config.toml
hidden_size = 160
n_experts = 64
experts_per_token = 4
d_expert = 48
d_shared_expert = 64
hidden_act = "reglu"
moe_layers = [6, 7, 8, 9, 10, 11, 12, 13, 14, 15, 16, 17]
vocab_size = 16384
norm_eps = 1e-06
optimizer = "soap_variant"
learning_rate = 0.00999
max_steps = 5157
dataset = "wikipedia_en"
Below are experts of layer 7 (counted from 0) of a mixture-of-experts language model. Rows are named router (the router's row for the expert), gate (a neuron's input weights, with its number), up (a neuron's input weights, with its number) and show model dimensions 0-159. Each number is 500 + 50 x the weight over its row's rms, rounded and kept within 0 to 999. Numbers have three digits each.
Before each expert's rows: a language model's description of what the expert responds to. This comes from a sample of Wikipedia text that the model never trained on.

# expert 7
What it handles: Nouns for places, buildings and groups, often before a colon in infobox fields, such as station, home, school, Builder.
router:508561435438585465441487525474528588552522440512476399446474495613472459394478443490583447487487436463495517519486530488542513455468514472375581439487622507470399475489490505593499529518421608385495490520526532511460552570467476543551466468461496461543568514457528443527517461537506541428468451530501494456484489554520526627506461536485464479519478416595535478489519532444496499516488525533518567519505599385536441592434450489502550517530505599505597439525515526585468540580527485
gate0:448564467473610466519503543519496555454504510434483527486423545508458549396548467515560409474456466489474485577521461407464499424532559543526542445406579521483494438535504512477519494487458510501598576446576459512527492498404501556449498501517488378569532463531555480507597504522506560422542527496449525511431532553495382461421589462492573503330500517550515538462422508427482579632505462468543502478554480465469487467470494489468487563453521569528570519475525481498380434512472520
up0:473530498467413556544474410503484441512469523469529448521515476548569336460433662577390556548483509534417487486517539511402474474482495523546469475467489407490495543499570518496511577408527416568402522465469488479499489528526469484450595546423573531499555548429519413428455468473544586483495529431498440528532457447482534454484481530514471411542605504482549470531473469502445488435471453546455478539451379465562511417522484521521434431584545491480444543502467534493546515510502540
gate1:549544547470390543516486533453463535586471487454549514492512462461469505445666438457584485501472493463478471475511497564544465432514403463516472422441442513472463475419532439469490427449455490493511601522498572407472442600484475563533547544494543437544525583586564520597477458513554485438458469498536518417484504577588407556491407481426540500443561514559495445534490555452467525453614471397493567491475525514581516526459520598413488447515499482546507525479565455507530506520484477
up1:528435460511498568528584578538571434413568613471513478492539550569542586455422603497391537510488573494469532520473414486497449535512550471505588487504514449526409528569459495422538461553519508537537474456575489585513503489493540532525468485530496431455475414497431500460549496421418497553551490496531462557457546466405435411382501442480441502581446485475518562483522552583520505603522522582497449517588408467499484535522554511615506488429512470505487530506424478472503422492516547
gate2:505519534508567409531547483454584466467483421407550507500554496553499504412503482606444537438397513553531553463495467511407502510534395528435501432475456591529544452521412501555540477509414456503545507423526473495642465536449557406544535534493495504536448552524517471503397511549437462482416437602474522479541551564468534464597559507511476423579532488544551533418488557552481451560534578532566540480550478470422461538470597466538522451434454480510488461467431513444550524506525473
up2:484426563532571470551490422502520418500528440496525477514474536496484487499444449320403469456506449418497510518529487394479518499554476419575472473437518496562474482602506512537507492453538550533495400500440403396512428417396485528472420406455506535491502468566516500481551449492431522566535394561425529481450503581472445498504570459497543450428481484457511465493488512504510444507509454536506517585479605462515531474501460497544597534435476362526507465516506598506521531567521499
gate3:536487493446441469441573529553478465521434538440420457449467516456473451440581442486548525557582423496446523469473461541501464494492476496450475470541440500489505392527475554533436483553504442536487509539527507445537491489461515461501450523551464473515463617565530572429514596528539535572513497520430461485540497549618446536503535511401425494499584459499561409525476536510524586519556587604454639455563490446518531529540415462521386473464569569423606598454517529483478560496510488
up3:430598497497532393552529514424469472448605487486480503547440570516514558441484452458443528444466469455455499510464535602541481574433519546550450545376494482564521477471467412541520524470514542508555423538431469502494457504515525413490470402523516434588478571533552470438481448527488546527500562500519507469375489517466489439421449558383504507471505435522464519452521557548470491534540496496564481466420508501538650423508482419436531521475470546579557441521519457473482537533603605
gate4:487509451484492425525539454496493483526528496602508514475496404535445574498545490379534403542444514553510569596458497448568491455527528504528547511520594495516509477488354521504439597508480527476550436526525500574567530490401455482468564503513595627485466449489563506553527452439529489507414447540518527475473629498455530476496408495496472535546499458510434433451490574437467463505501436455548479562451513504552438416456553516599525515486481515420435424509521388493478524564396512
up4:483582534538492407518537522529476546486472584478543534526433416528486561579490518553433442522381609489528535447436473464460503524431508519494564517499459576531550455615487445540505471537427608505560514480524483550461542513405526504460484497366487412562460452544485473424450461456529538529518448480483461473512548539523452507539515558501458438475488464509469562422597529488442411493524575397470528482498504471394485517462570492485577499509395430509505412436619553496512493581452518
gate5:514515441451606524466567472531501474470469484497541530467576365553495502423485578505470467489430509441509533534471509571526519443523500444505488398453508506495516483458510528495533501520482462432545462405533591546417523576402494379522443547534508484583482556466541448469544467510461460466471493515535581456444429475490360367549457380525521571426430465565520521484490486468441564469507500525445589449460417471494509485540508459506579534555495498569541467408423490556546477509473602
up5:497430587482511468417508546516564459461588498492441522487477552428454513495478434525513443526503558537517401554518495534522468479416519593490441550580380602481413516553502438501471476552531531566408495493496542463498541556544486487454581522544509548465526509462522523500517520518518468486566459334524410565495545553534499419516573546564474541434472573508488496428399555501500493539492436418473474538478621504442485536416525514512421595522442445527569559538505465435451406549500467
gate6:463582468600624442491500536464500550431502491479558480463377586535452446436513458473482436492485462440518438537442523480515632551515499527397544458497488511500527501480511419524512519495401592491465497508444483505501497518647405462420586536511486492468487571446459561478443553513527469534458496482434463389558492502420464537585523523575528500460407463647469482453521503483478513548582553493487436468525509445513349453443516522527473517542537476517524529491482504482434484527456530
up6:542362499536478505530385515492467473459534455556431475475460586528445504562459477461622495476576477588516507641573590400496434437481517548528507465417560499410550532557466450489491514555550497495462502492505440550445467507554515558554500455511506418553512521471522521497473477465485554488440452422435494556513588477561489519437497475495534472518539510530462459529473421488505404488407453566587581634433484481567571485449563511581506442532524575550527553544521463485531518528529558
gate7:488541420515472485413508511453448522443536510484443455574474542546565504558548411549513408452569570474489504485471527410540530427545491504516551488468516509542508494418541508494563595513443539394555519400542553565504545553598390518424499560531466582488445426461426473508508491521540523523418465448569447411594385535562481497490437475540456462516547460460485468641463492411485460482447505525584595480456521443474469419513480481446478498486437561519504528506462560512430466490440465
up7:511544516483447520567415477516463526510540466444463574414457494525448498486535518540398540479551502560427542487433509568468425500521507588468447598499487550510441471521369505466456440507480506535516473498500516455426549472541501367627395536520594440521495543415504509529409477518488381540533505603427529539452531456496479474482549496561464532485451456500536448440506474583516445508495384516548436470503515531534475551532463433456578545507515459456427614471524539542471421413554527
gate8:499503479549456490515447544552574510552518583477470465468490534478427533467420526511527454555509578558539535517523615483587524439471439508433479449578474514555405465489453553419526509588419572476477468469526507517457441449510452447497461443484438580429585501463585519476386488486557489473448531477476486537566488517597546563552536440475581570500535532561512496544478485415532486571540576556559461521460579420546507567521485530456517464596573527491584515616539468462512521406559411
up8:514509601490516482506567583466451550468480505542501467474498465464573458518404534497539444469462593549398498580532425448574539492498423513529565500454521506527501568509466468400489522565495524462518496505529500432506538506553543462538508660459516536551499484596422490502536393551597497496535510379598387474432531585483473450473428471493569533542552509517475432464443533535420550454535561492421533465552526470513487459604574537525467509502531528571587512398506511566465534537511536
gate9:509423565454550470542478477530569547478453422466494500423522605558475474554568481491571620526428478503460491587424489567526518506497505487461465495519467438404526459480489567499552405544541451460556584515511517531439520549450524423491477450400588500485523479480474489331454564466557552515499429455412465559454530483521534524518441542489465585481507472496564449495619578522476598501526473499528471419432515549535444419536453479551536552566476487601476471469567494460537542552510441
up9:510478509554609519459467506535458470522515557536548469541526440420437539590524483473476376556505508479492517480494470444455544487495545541556492458458500513514509612518578417529545523521469638518530542461547574494454477533511468483464538538562436433506405594421495586552506462436491448545393601428527529530508509573430472540539516394503560511468544538499514454560487406462584478473442460581389571565495510513508535452476561427425428468456486548478431573507515502515575525441530484
gate10:613482538472509569545381512482443506503504467465496517499555490474482512421541451522517462629485471478538444567486551519459538535445493570558548422536540530428537469488612584539434617429469532494514479444509562517546376542535576480475483418444505508518550483567471586450589472447599561554441524512390453496527431450555504593491465525500452435500533515563554516525516504447546527537513496532539550467594447454460536556488474555572492465490521517506475608538553494476375451526505503
up10:455408505459502492534460543468489463580489456369500450519514519461484509424441523537491515484416455495446496581511542417427536560512454513541450484494492572502437416559531515480497438544538519579528597464461416560493470529507585532422505511474440467570493572547554472486530471569475568542496535411367538492588506432476530542458496561516549375405618541539451415551519498558416513587421446529437431493549469500480503520497519513590528514522513486452589554524466543501489484468432448
gate11:559460431414482500459568524559434523446450451414590477506476564563460442510501526560535600457549549565499584419508527617463472409544479462388591418492562541537454595432500561487446495449504508475540562465527491554503593477525525497589470491518516567572501539444521503488425511568474433541511524523477470513453518467414441507480565550398464484590513524542496536610511507570392513520503445570419489485488567489578397475494545500581475536474512505561500506476450451476528493525483498
up11:512473445493445502481594499489486507492523386439534509449527545541442481472475584507541493465514469527441513523510559548509415531503578569562474514504646511513481472448508462492465538483549513524441440425474400489458541490570498453536499560505588500552549499468453466370563463512514546564560494513497554468358551483445564510511584568416454549572519585505537445509553569498507379420508630450441483444451441531569481479477491592566534485507490447559500571551451513549489492498578545
gate12:506446535373434521507556496437537516570506597485507465497403482579486486424490457455607478537507488502491487547459512503491524522478562478490459490496571454428531442487523503548468484473399508483554465503469536399574528530519562551539423605557539476484481498435538587510417429488548632584429496442511588401495536438516570596502531431433535490503411542490487493437466521496440477507557509595498567526482460546578380568458562519544491514509511501467556529577572517426487502524444481
up12:604535567492531561679551437479503440529431478432489479469546462469512487461503512526457534486480490568497443540514473474456476619544574500539433509505500424437578447518523512545530544569525412541451469604410509456461469454513510545566493480547449519470453451431482486448550501466521578575495419523492463541542452548549542533481418545516519564493529516517480568520521577534422533546523434501474575536596516570501430375543576541584531483538460472445541522393515572451561506537562474
gate13:422526513449440467402443488568520432480481528466490480503542475466483444511515566619519604560485578425563504537579503525451470488467539487574543518500595560495562535520460560476497416529509536433514569532598492550490456532468466491509362476489479573487531497503424444562434513581505491468450466498471469457471525558508469555456533521591541515546458503426480463482522611451480541452541505599503565544475511569482473620534487459543359479405455537532510478452577494473487602459553422
up13:566522454518481605489455458461464588518504492504520597482455426522525524543504570549423436506495509418477380448398495540542510477453478499511528542535479457552437483445527531559448490463584476544560527462546418547645516498533475525520544555551473466544510525470480554601591531399453566458572508527567463475447511475496484484496526477500573471561664499495491526498469492528544473522605449420501495557496577459511455487502573489521478588624508493554487478570519493490544383428445517

# expert 38
What it handles: Head nouns of organisations, politics and sport, like season, team, League, Cup, government, Division, Union, usually after the or of the.
router:532623542486529582445565419513497560544433476506450501487510512522478513497497467460532397484529449410425527539528571467516521515569560524514540486447542473533478472551431479556488515497447514498436543513529481491484560511422513431512590560537614521555492428483499401472504430478506540490443468466551485523444462499503527591497404519502423540430551336457479533530546550402510593570471537480532436525451578373508431505386482539522516507379499455432520508513515489543422573483520506
gate2:537515491495555517528433463424533485502509528404455442553488429496544475561502474556511561479465484460548525522516526516503467399567504526478570472439522545483484469574517553542509534540512565414444533518489504473470538466418485486549559559649472563571528514330603369512493388424556522582461525537539549559556513487606438506498504556480453515535514498467576637507405516509560493461497520563539527464433526506532525478455437546499503406567426512499539501561525525492446551465528547
up2:587521484567470605647444520419536594485580566514530569595494481442467497521416523524518499479436570425505483492548489496547463471487528455480579439427482532484468528546601482461525430492516537559384551485441458528502483501495511576587536512486487405550498453567546475449425485503513494546426483539512442523523554427494478531503477516436568423456456555580489549574562501547478398586518554549515500549511542464509546420428468536539542465472524438595503565470484479544490485379495447
gate3:471556490579549516507566549499607518545458545559481425504528551510554540484498464462423441495493485496416612588608528514398476483555562469505550491471452470594508511518476517476476549459405579458526529507476432405456469496436497571515511455476496557460384449443579515559586544452442602404525498503508474468531426475506468433473493518554458503452526455507509571567464578517442556446399464443515469469512521536501547533448440559451531485511535524469499454501424447539379622522523466
up3:575483530467421428545400544464514545477516461523552406533664493478529485503472602567497546583479464464505535569439512479467469519418509596605514482611549487548500496514475516503599421540440500488447541526384457546522379501471584526512481543442544538381546459436458555471486520465494551525539493539467504488469563498510473462538469528425458548509465539565638519427587511464457420441477577555509451506467451535551480503486502475438548525510465479527543525470518497522556473549476427
gate4:575475489539435504463606508526456535504549487461487404597572440454477569478493508556433472499451598451460537481528454594512537516557484499480454453582531575555453560547550541534428546562523495475516382568506394490477498561503556525530525457583553521476447405563450528414566530418540469483479462462596453421451356531507562481477528467449466539557519512491523540508525503631476535541515508562536449529482507400495484520426453555559510503464508524469464507407480497412463432474541521
up4:566498496515452464557502443519430481505582504544526556549437492511513551452487433495524473463538530577480443530500526556439535495534550519531395525575401459429478455456492555533440528558500487424497434579554406408489529512528565584534484494536556495568487508544427476498595516446400501463503555531458446556488457481527590421470516500470417501538545592493531488485498387534523548541491516409525444584506601464466444518499390490528472463524501562409608526495492510486559419353530499
gate5:587470458456492483442524551592504550448440487511420514424565534458463445500508486514574451548466558373488500522503515437510571489593561607496479535524511483508467466542528572476504538510552514506408509380543518444458584449574460428525560446553544557553414459455518475575511503397491589491483452458478522500509486481514556584562540529431546431419466421402583477485521472425517521583445540508509576477513561526529450569483560450535546559402546529549558591500550507494483461459511498
up5:515455562442507605522506370604522571526487547539491570501541466465417508510590404530494511611422475466521477490481579541529480496475434482466596437539543532591476483545511554508473585528542564516433590531519556488525543477529463489476500547532522464387474453568511500469520580444518499403481504546484471414499528534509548503514574480423387503518505511436439386536558522611511579550531504470501552506493547464537467477444526494444520484459494439535546500529554466558500429377575434
gate6:534607482565482591498551499450529446456522461460474568533439461615509490543389426491472450523502553491525505457552562546508568468522574454531601510524431474512484456521483503498462577472541503495482456618530503545492426466532414433568561448463586510479479429490502488587423536567572546481511470411386482546514608482525607551498502537520553562511534471438534527492448505450540573588557488445560429549467544428463492544487549541541483508593425452433557433497559496497557485469534522
up6:486621552420459511510504464594521453515525550558493529561433444538592480497408485590525446545499487421531478535496451494511501521532432458595521553506520473481527515561425467488543493528471486476441581499494437453580433470541452432502526457457618475461471512505605592403487508425553535460483527437392437493407470513586512535491479545566517474559474396451486522623455517508474459540511528470553449501481495500504533515536574530571444605449478475417576411580481493540470458520537448
gate7:419629486554559488569477454459496549514459498494492503525496526514533557507490474446494477402436485487474519553556504572515542471566515498453511513466497397457491466543449528533452649572459562545534462541426484464491477507551422524397485582555483479557484419552491485449532505484495567466446488337539555459486497501450565479518537498548477533518454439480386436497492478525561564602571555388516511559462615393463456535487475539485514479458485499490489415449398536523470535458432558
up7:534402518480420445450488588479537477501469513482579395529498519445452518553602451474445554581468527515555553516484529384452501500415521600500504497475502577470513599561531546495499447449523432513507572505588489562382523454441566552540589495478462529514552541521475517499545476526506373456522555562544499437469533536558473493494550479560517491483487581513533495563511489484514477453497461606448547534525399708458596464517476480488494505572471517522505539506551424525543511501535514
gate8:464559527590625529484478469467573610461507512532499513502419463463518494567478507468480466415481529519553575553629526450458511560585460485496524502522540479409501443528564456494439510517506483447492483595490516460499564510462556564488490487630499494486449489499543435394502443381493588467481427532626543482504564427464565427493445462524503516546486422501544463499516458570480639519549518361496495536446580469519471489443477596440488559520508427520475497501528516555545510500499458
up8:461398495374487449469459558399518450466489583527446460541519426563535470557545430466488427567490418418433517521454389488430477561467501520524512619526449495513472527446492420566500491481485560460555517486517487479596522471514540559498544538517449558514645591454530508600438539571498468473457520506487507468505390444488563389469467430502542506539486475483500432475435537461507401516493500558462463464478404544496503406526503461484517521475501538616494473422502489424484526493470559
gate9:495544469391510496512528512409401507501490488587521485426537551532435521535498508544523445534493488564482458604357471581577544478442571498459535499476502499489495520542466459508492430535568514422519571511447459498447480528485529566474415526578478464508538479430490455413542525601503494518420532532511465449453461619417483470518400536576408513467544473511430547544452539464447454521518510480515466514606533465484508499587568338484539504460419462411425445472469483482514492442427514
up9:420438529528476461519571465454601490410508550470508444528522473426592409475512451549458511426514524422535476485559405430419405532464455447556493550506422532475472478541442525563465607454479483506505462492559536494571476536533544422485532571478601500511543536492504508544469569441424511468459474535623407456556583467533470434593558525450579531483502505430500477491412477601495445457532512558539512533409543489509501440521447536515490468583543529498556517567463542543399562525506549
gate10:442555494553550571410446528459592528503433502498487406537475476437408472535572483462479542497502440544467520517450479461509456460587486494543559489409429509524475544541545494433545426481506500523461537573416451587519523459503474488508461581519583433504446462494490542434407495541571500520499510552428516509521467551470446459534541482442480513443521504475408489515520482524441598534544441495541472469557633376454527388464475603560513465472583492588367518558450518464505444559517434
up10:548548489497469491514510514544443530508451500487581547536391571485550567545386504499580519523461521522518533525528522438486401391388487479539612540576567533521512534524470499543545502486486564538499483476441508444576449554522533443576454476484477502498500431550564498456509478602443549460535519537432537514512632565614589459518538520501541479502511510558494491512537515409558476506428437508433550555508417556528471553489487458459466571478516525504617579624589467504512472406460554
gate11:558544489516550464461454441509479493363488485491442508474379508502574517497529475554535431486572560466411486533602521476592369489523482487449562546427453477473539388463430454481520596483543488497568452469556479472487452589471517484566462526454412452591590508521419470465611532472477463560550445483502425546497572487519513473487484481520529530474566515430532511440468516467477501505542577498446519504418587378397536496516479520510461438472455518462455547494540584492465571448530559
up11:392493580479553444521513536443503581447507468519494526461432515534414459510518454567589562512522506518483540495483458511560649587415481558530525394499587457607493555546562465577404368545500524588514530484501464429487458476557474484583573402500547509469541560487510516457458495476542425473488504519491528493485466495480543526465543517504417467492405484585436516534482480531513477580489526506493500474619523567505551494542491480461431494611530485544541466533508480555540491440504352
gate12:441562449565494444461437503523582584512542399456444545455493528521437477563412482542484572492587561494404540447518459566595503475508522480421523622545479498623409528429460423553497540462459527523497586479473547477509522601514530522438441585505525478524555568470464409502490546560528457542486470518504502505507407506501469473525370538567523488552537360506505480473501487568389520521509468442536542563528586448553463509466412577541465509507466462498502498431470517512512510447462505
up12:471463503526567459509449500465415462460460578462506438449484460523391475467495536449526457419421456484537506482471559385480475564485557489560440471495548589437626447568510526469384567546520487442548384439515471494495483460504479442497545418457443577491472470475452539525596461458505480407476440450451572509506608480454577506500519584440481484527488553558563577405552462453558447464525498600430556471523418480460480514497483453443532450496517562455489408521507480482426443485529495
gate13:514497525459532563536517453434476546471397419574537567518576565494447556469609415466555536501426451462411510557512566512540514465447584532495511527432494405531472448539486532570523555482465488521463471513564427588494474606492582449475512509538523431585489527528479518530420530549436530465380499583514558474422509517508573479551496463511418555523481457457568445459580534528540479518542468532464474532572547401608465540437458531609546512433457432490549476540445492452560491539506548
up13:436534443585536559415491557555454448514558522409423522495485506407507467478539494455540517491563536471555516557509522478458400558534461545550443428635557565490530505532540571569517546492454508564470528558533599479409485494479478504486423510575453541486393527540480394569506484467431488553470477395522458419498481459535459530524586465422507433415434435482515515393548456390539615479509546506444536466505531493505502473503538461436472492564448568466524523519554507557559555531528488
gate14:401517489498435459529529486435485499456456490478439474518459485546489509499435510541527431472510426510445365577509513534588488568435541488560465433540486509481520577561463516454461534437518419458491530552464560507484484537472469461467654462501479590524481454549512413450492407450585558420508427491454578447389571527483516393563462571608438467423550558530534512485524523360519483487485548481481486497472487435405549500445408541578546497515568502498499541490513477529433522529474524
up14:542548467577558475516452545477514561546537512496510534517488505547508502524547459471450534535546619499597624419511474448447543378561497502427519510425492468483411403412547466519541454573528498495512453465512487539491488469539533584550458542540470480547611563431507521569537569561426411555500566542480476616560433454582507549500549427485603507608408480481504514467483460608513442525476482481474546476491549542570517544506549462490444481488469594463528471490429504512573480438539469
gate15:459593478529526537485475518477500525536534496614536475504466409521522517506438494491477588464387507504514535508503464447549504522449524495414442527580489583398421507517423404515416465474386492456473511472508493482479531439535444434530562517474438469613496538514450434533527463597491545584412590387477519502544499587490518535423505466565451430520495425541471548552493444435507584556536572457509435544517449511478429467433498436473499477565392500471473478497562500527490586529554405
up15:500509567509514460465516477510540405519574529515490562509444444493470470472535433522518498429440508513361474502465462469436496449454611545485465531586553549576554488536334502529509440475487555495502503512558492580526566477474430532543507516576491531520498398477487480543482495490450398509479513536543582479510501460614480535484468462514471524520477410546468457531608565495477427486583487504547398512599585463446454471503529415438497581517365536454470475543498488381471515419488487

# expert 29
What it handles: Nouns ending a noun phrase before punctuation, like collection, level, building, tracks, plus newlines and pipe runs in tables and taxonomy lists.
router:463540459467531538427452405512486578546508461567498521478522541559505415470485478486514435433534468489430505526516533462503523500443432473435526533551544464466430521519475441534520503502437621479435552532492572507506591507425510516548622489533494490518556486489547406449551429471449531434480464576494435462498461487588533667517428528477547491510518459461515507592577565425548587422449528508544377513438560413489421542463532475507568508486536461457573458456506497637493538531532526
gate0:573528450491504517478475559495475557579601540544559461555473530585369442427505491496482417477628532497457483513613618463476541485504468463507512473472525453458476508515459440414530408531464490474442549501507512530566440467465538442512528459493517444479523499467468470458541435570487425469399458551512525438575408608463534479451464564435512432596425480497553417486562544509525497472451571529637443544507560528480419583482516509460475485478521459451515499404486457518513494436510569
up0:543531493495550511384451515515450544671514502561539491595506465525356461474506476410554421512584525522470466508560527552444507465419545454500477513483522504410478486529487422406559420528514575477531589506448508471643492487438515492516511547420505466537401480529492469503536449528488500437540511436557539509533521634450490510442418569488472447475435448488458495575475468463548521536489532473554496544537506515387463550469449487445510534519532467472476493435476410489519555404569534
gate1:519556437477516517492519464481447568671517548556510490513589494598462449456553516517459474475563487522490455560502519564496502491416481569558554511429593469540517452621478589504469480512448508402547423469451554479567453459438511498427599433536503482510479483462497498475468444504525487446410563400533380428539450499595458448536536565461524447509512443425511463592548596498506577521532512515545480474450547462425493544448524507448448495485496500498535460499506367530435563483475471
up1:485538416551442565444442493531497489395456526438525486496408477409435445513475506514455501499426415520384492567505521406582479494551509521460550430550435508485486554477440417544497495443531507575529664610531407458461424550554552510557474536473438483537542486546539490472505591508527455524500405469482529503524475530536499528525425476481430497583470522593538499461494535520494538484547487518460574473462475393440482454566469528514523482410556444470474501529579573463591537479537400
gate2:589534387529438523453431468531403531522523506541490495464572533579393519547506487427491476559542521391520519614474553480517523554581399435423520537470495532490531403522497527424441493503456509465521502569599542560508452450421516448459546567521498461644414530465502555541484454512481540538446478501401437494500427491505561473504476507474520470506489499427552481581509555431473558506488489517668471424533545510454467481442508525546475435487533490419557457460579490520488539497444470
up2:491494534542504492514412535466564490560501611557548565483473504499569426551511383514502539545437506535542358545529489372448462484503471389523477410445491489507490517500418555519461550485507577488408515447431541491559516480426493512506576476564472492465477505567509453529475352483523524538495449448535540457530512464341455472413453529539573464455482607433509427501543475527561527487466549495412549555466578492481477504478465434519498551550492477498578514541583448507468538531566521
gate3:510534527542499478453525589480544412523410469486460529497560471571363503467517337468602531411527493480497447525457571469446526479464513456435532517517472429470478522495517483531516529470472478401513532582599472507517461466467538467550529460620438480602469512447560548428536466532531560537444431498538443483463474531531569540539465546407587387503480468479519538543483554465466512423516532478557542453557568426458370488488549459510480502519590416531547501509558499497493559448532568
up3:558554555467438535597570526496583560446516533495479452483549370466451518493480411613554522531569481509550500435481552506460597496455490554528485447529523535473533526537575577512499497482483511556472465539439466436549592521532392455523424448439458539549491469432471500550571563453524499459517446546457429407553455477483460596497542534474443437481471511496528452389413512467492559398474532531445578505454449478524533544437538544455402415509549470557505533548525542459431450598467476
gate4:499546477462443514512538605631474466584566510505552408447490525499453493399509461510480421470498541465391482554420573485472562458546452509453598469470495433446539528462470442482466487538473556422537498482554483506485563467460490542440507509498548449526524546424533582551495427561518532465469447544429472495440429493521477511464455546455501499556461415507496527461526521436630590520474550582625506466458535465492489554547497538535417575480542409468540550555543378610473532491515462
up4:502537534488520537513506399376514490483478562544420487510558540485523521511532481523542516515523473481532467416447536487563510567476523479467357448622626540491563500512533506485526564515538489417480489509402492461489511448501563425556445515531430503529463505469478582427535602474549546471541453530534543564437517466567510503486462452506480516487475531506585482460481428524454501499502518395505537467653436462534553459483396529548597512431501468490393445416483566490514509445636558
gate5:583502459411488497461488543519560474503473492467533412511417483495500438563568456516560494554577513523511483526503468516601468467583414433438429510515540455504485585514492429498423453522472512499484542640593579437527506510428506503465578507539529557500519496562528532575514473488537378453461487480524395436546515534489552542441446511519515449497496365443456580563497542474514467521473517580668470512538529486461450502452525501481415472504480430486522403525498457510601443440505580
up5:525518507508504583460566501578588507504464526558466561466460478482532570533519452453549533506459538450430452463460468416529497480523468552444464416628536394491444583496531409464539478494518433486513535507463447488513494536383511550482574512460510536513596465548483462533510477527498491507421486571523408484370487615439588531501493513519474481498476443412502566585571558408555472573477504499500479378526444452472451608570472544452518540512452487442427467512540470494501448572497602
gate6:555567433544498620544556513516523499509550523473576455511515503534443458480505448534456457473502483385563488619567466523510468483441501487443517467532570434462479458591535541464441500479424575553459439573464416526543524494514494536466528467556538429497502460431546433559474459522567466554450529505381495505483477562569481550469550614499553532544527427509525496448516510470470448510466475462537454547451621441436589572525447453484409496492623459496386582458467457586464518475512563
up6:492478505563431550526501495481453470501628465487544403540448526384495513560447474372421487486594473481469529523514603538507489535395560401435509527547557495591449498469506537561478438509479567505508491509570452470451512515539463525504531522529488589483482537500462416539485465533571483553540569482426509588486483493627499510523435580476518546552550414477433500473527540492607393463508476498593592514495481452515579535504398505524453615447512431494463519503473469491465496450562546
gate7:455599490474523548506530475456462542550480461499607531469554528636382552513518444555534493540509520430478451540498586493523518528513427482493632488437478455454487484551478543533485472574490535449505549504471472495501507464499601466504559528507525393573477537442489545474484472526479435420467524508510519426538345587526510470553546503462476453502555450490534542590504587406421471488469499445583429543521572438428493559390471533563538520506482477474530495396569495529442533417469577
up7:436495475504540434546529453515445529515555529504508526432532476504450532511513427531558543547412548486458554466536438546570495508508489515461465506392525468563513371541450452442502516490485459622508543534459493414502545484494438474504470537479561514613453440428502492556477410465491534597485518524566474486445525549465443388515468434454515422589538593504551579468445470432447382488594505422463479514616536481469559549451448511526496541601430405452478523445480510430540531459513545
gate8:495524425456493513483582445485506497555550489483593465503476509590404507403547473575473451489531500443438460503503537552489574507531579361450565520447529566501521526503484444447451510445454556394433552519532455508501532478390465469504548486482533434625529505411493443497570415577464572508429536518514495439570485509524473485544507511510551506489573439416571494509548545472550539466503497559535439528425546401476431539452536527422500502449586414422593463489519486576504533479555420
up8:536548523447542492508485464490568633552515481524478438493558505478472541552512516473434539585534473474562515542421534572472488440402435475511570466534459520534485547467602573540531431612529510530472499501582407490474467494437503586607447505508404503447516452585497518483411545460557486551485393423407587501446501516534590488498463527442500488442514505595473463437556461564427538553553474490457491512527425543433533550483528554496459505523532547560468439525532527411602477500473599
gate9:439573416460512531518571512472506588570466480422563512491595569548432490459540455522478478493479492506531606608433550550434500454509496432496521488495531436410591476553536396456519536488525553446532481482531427556581492400466472489450530524597426408620495471421477456636542475560504511457475472428491414486502509504538526535545476584487498459555518494489511539551503561382407525475399564497549520567552510474461457469511508480539502568442511482518501456518548434466484534449467459
up9:527556544558504488481512483476495514494448503498529513528541464528489499491404499593495401551575506498574396457557455488535543451551428561473576508481515456606399422376528505531549595449563460486509505506507519531462499538513531576525507497513554445495587545532530600487394398464511465523568490561488476535568465451502573483551533521364557541460475484477477551526395438516483551550507450469483451534655599459526538531470506548551442541513528583505505460389467550532491544486485525
gate10:495603464456572498557562602515455476551542490497539546535507556523407501427475528498537491484529463466468488539519607509468516618464512462539605437441503458440553440577507465467511466460447508401451517600537560496486493537475531446493548550495541394544446483404484548514466358470441511511535488514491489474488513534567525555537501461494609456522476456539511442443553591476470650492488556597521470554514613451413461530513505496526512460479502482524583516569449513542527468465498387
up10:541512460493417522463469407447419477379555551528388485512557459442575453585534435446480430560446463455511545476456490514503534463491494518545428493523435444463589536519460451438473500583478521541482462531557474476572518486493427510448515525505445528427618498490510407449534618639456540538465491472448553485446497547489424500506540524475470536498457642497502481597439466497486437514536484425553533454462476450600424422502529520458458454537447499536452526435547535447460455531479561
gate11:495563523536462597473617524521436433518478463479550462437623471554428476491384410416470450590612580453432457569474542530530475468513433489468450521453425533543496507523431525543519416522434666466483538514539499500552438515464519476531570483508508424553471527514521598460483377532487532546472520519487485419497427526523514514538470541530526482462490476472615473572551506459467541469510487507523467451443565428429436554450563528519447431516516433478448526457470449516454547481537495
up11:434506450460521552464592466530542552545455406509490544415650440497533502523528523475580535440492514367466550496520454591619618420510506526461589562423471547481427504403487401458509458470562574473472466483503535474438489528570506400508463489536506501521433487505530522519517556493530501450473510476530429473499495561575497450496549417470435509544475464434596482404481434509535415430498541507487441484506469478500424508507553534515431548519569482433547528590518497523447485580458544
gate12:490589460519548555445508488465495578584519528593532494469561491507517536568503558573483502469566570406540508626513573460496576504495475450493550526476491496517568540525507476497557528545525627471577487512555543489446487509495472490577526473580494510491539575515469513576543411575488444494499452503474572491543473515467531479461449575411520417599517558546435566634465491512475548415421533577551550468471471479435499421449465543416578495469562493526437492522558405494399505504582558
up12:464471489564578510524500509498486522543593451521504473417545428537530569573540530516454519508586488456540520537512526511455549412579522427456506533575465483507553578533503474515468473527594533521482555469442495518502543545509453463493443447536461486454470528581464516452487437510489358551421499538487487606520492501476452446447420566406576444575499512506426615573543503507405566431443467582567588546560512529401509497473481505458609489459582452574389508537516523531486432506493560
gate13:522576446460518485444538509538501548622444511521523569445568501596454472530540437501536411479492505499461495566544593453499505457499454414539592471463502417522492436595553420429490502499490537501514506577512480548547522431465594443445555634489530493582438504413480521566559408529456570510422464457462479541503382536530499482505554451507531526498515512417532431537534544458440477476483542476552488532486529452442471523462542490529407532531580408459636548427571498458535550502533483
up13:470549531440554538432565448449562534381516490421510581469536525487531523528428510441524495480496580462519572547493447472471495505503565547481488512570581512513513581510518524574541511487429517448474469377456453473459384449502514506566483500561459558497561459426514580593452591517510490526542391536518524546566506453572521561491504610510492442449504499445446562443467559580528508573583520497542443408500567481497477511555516532520612415490378561535445466497450585537560497515536517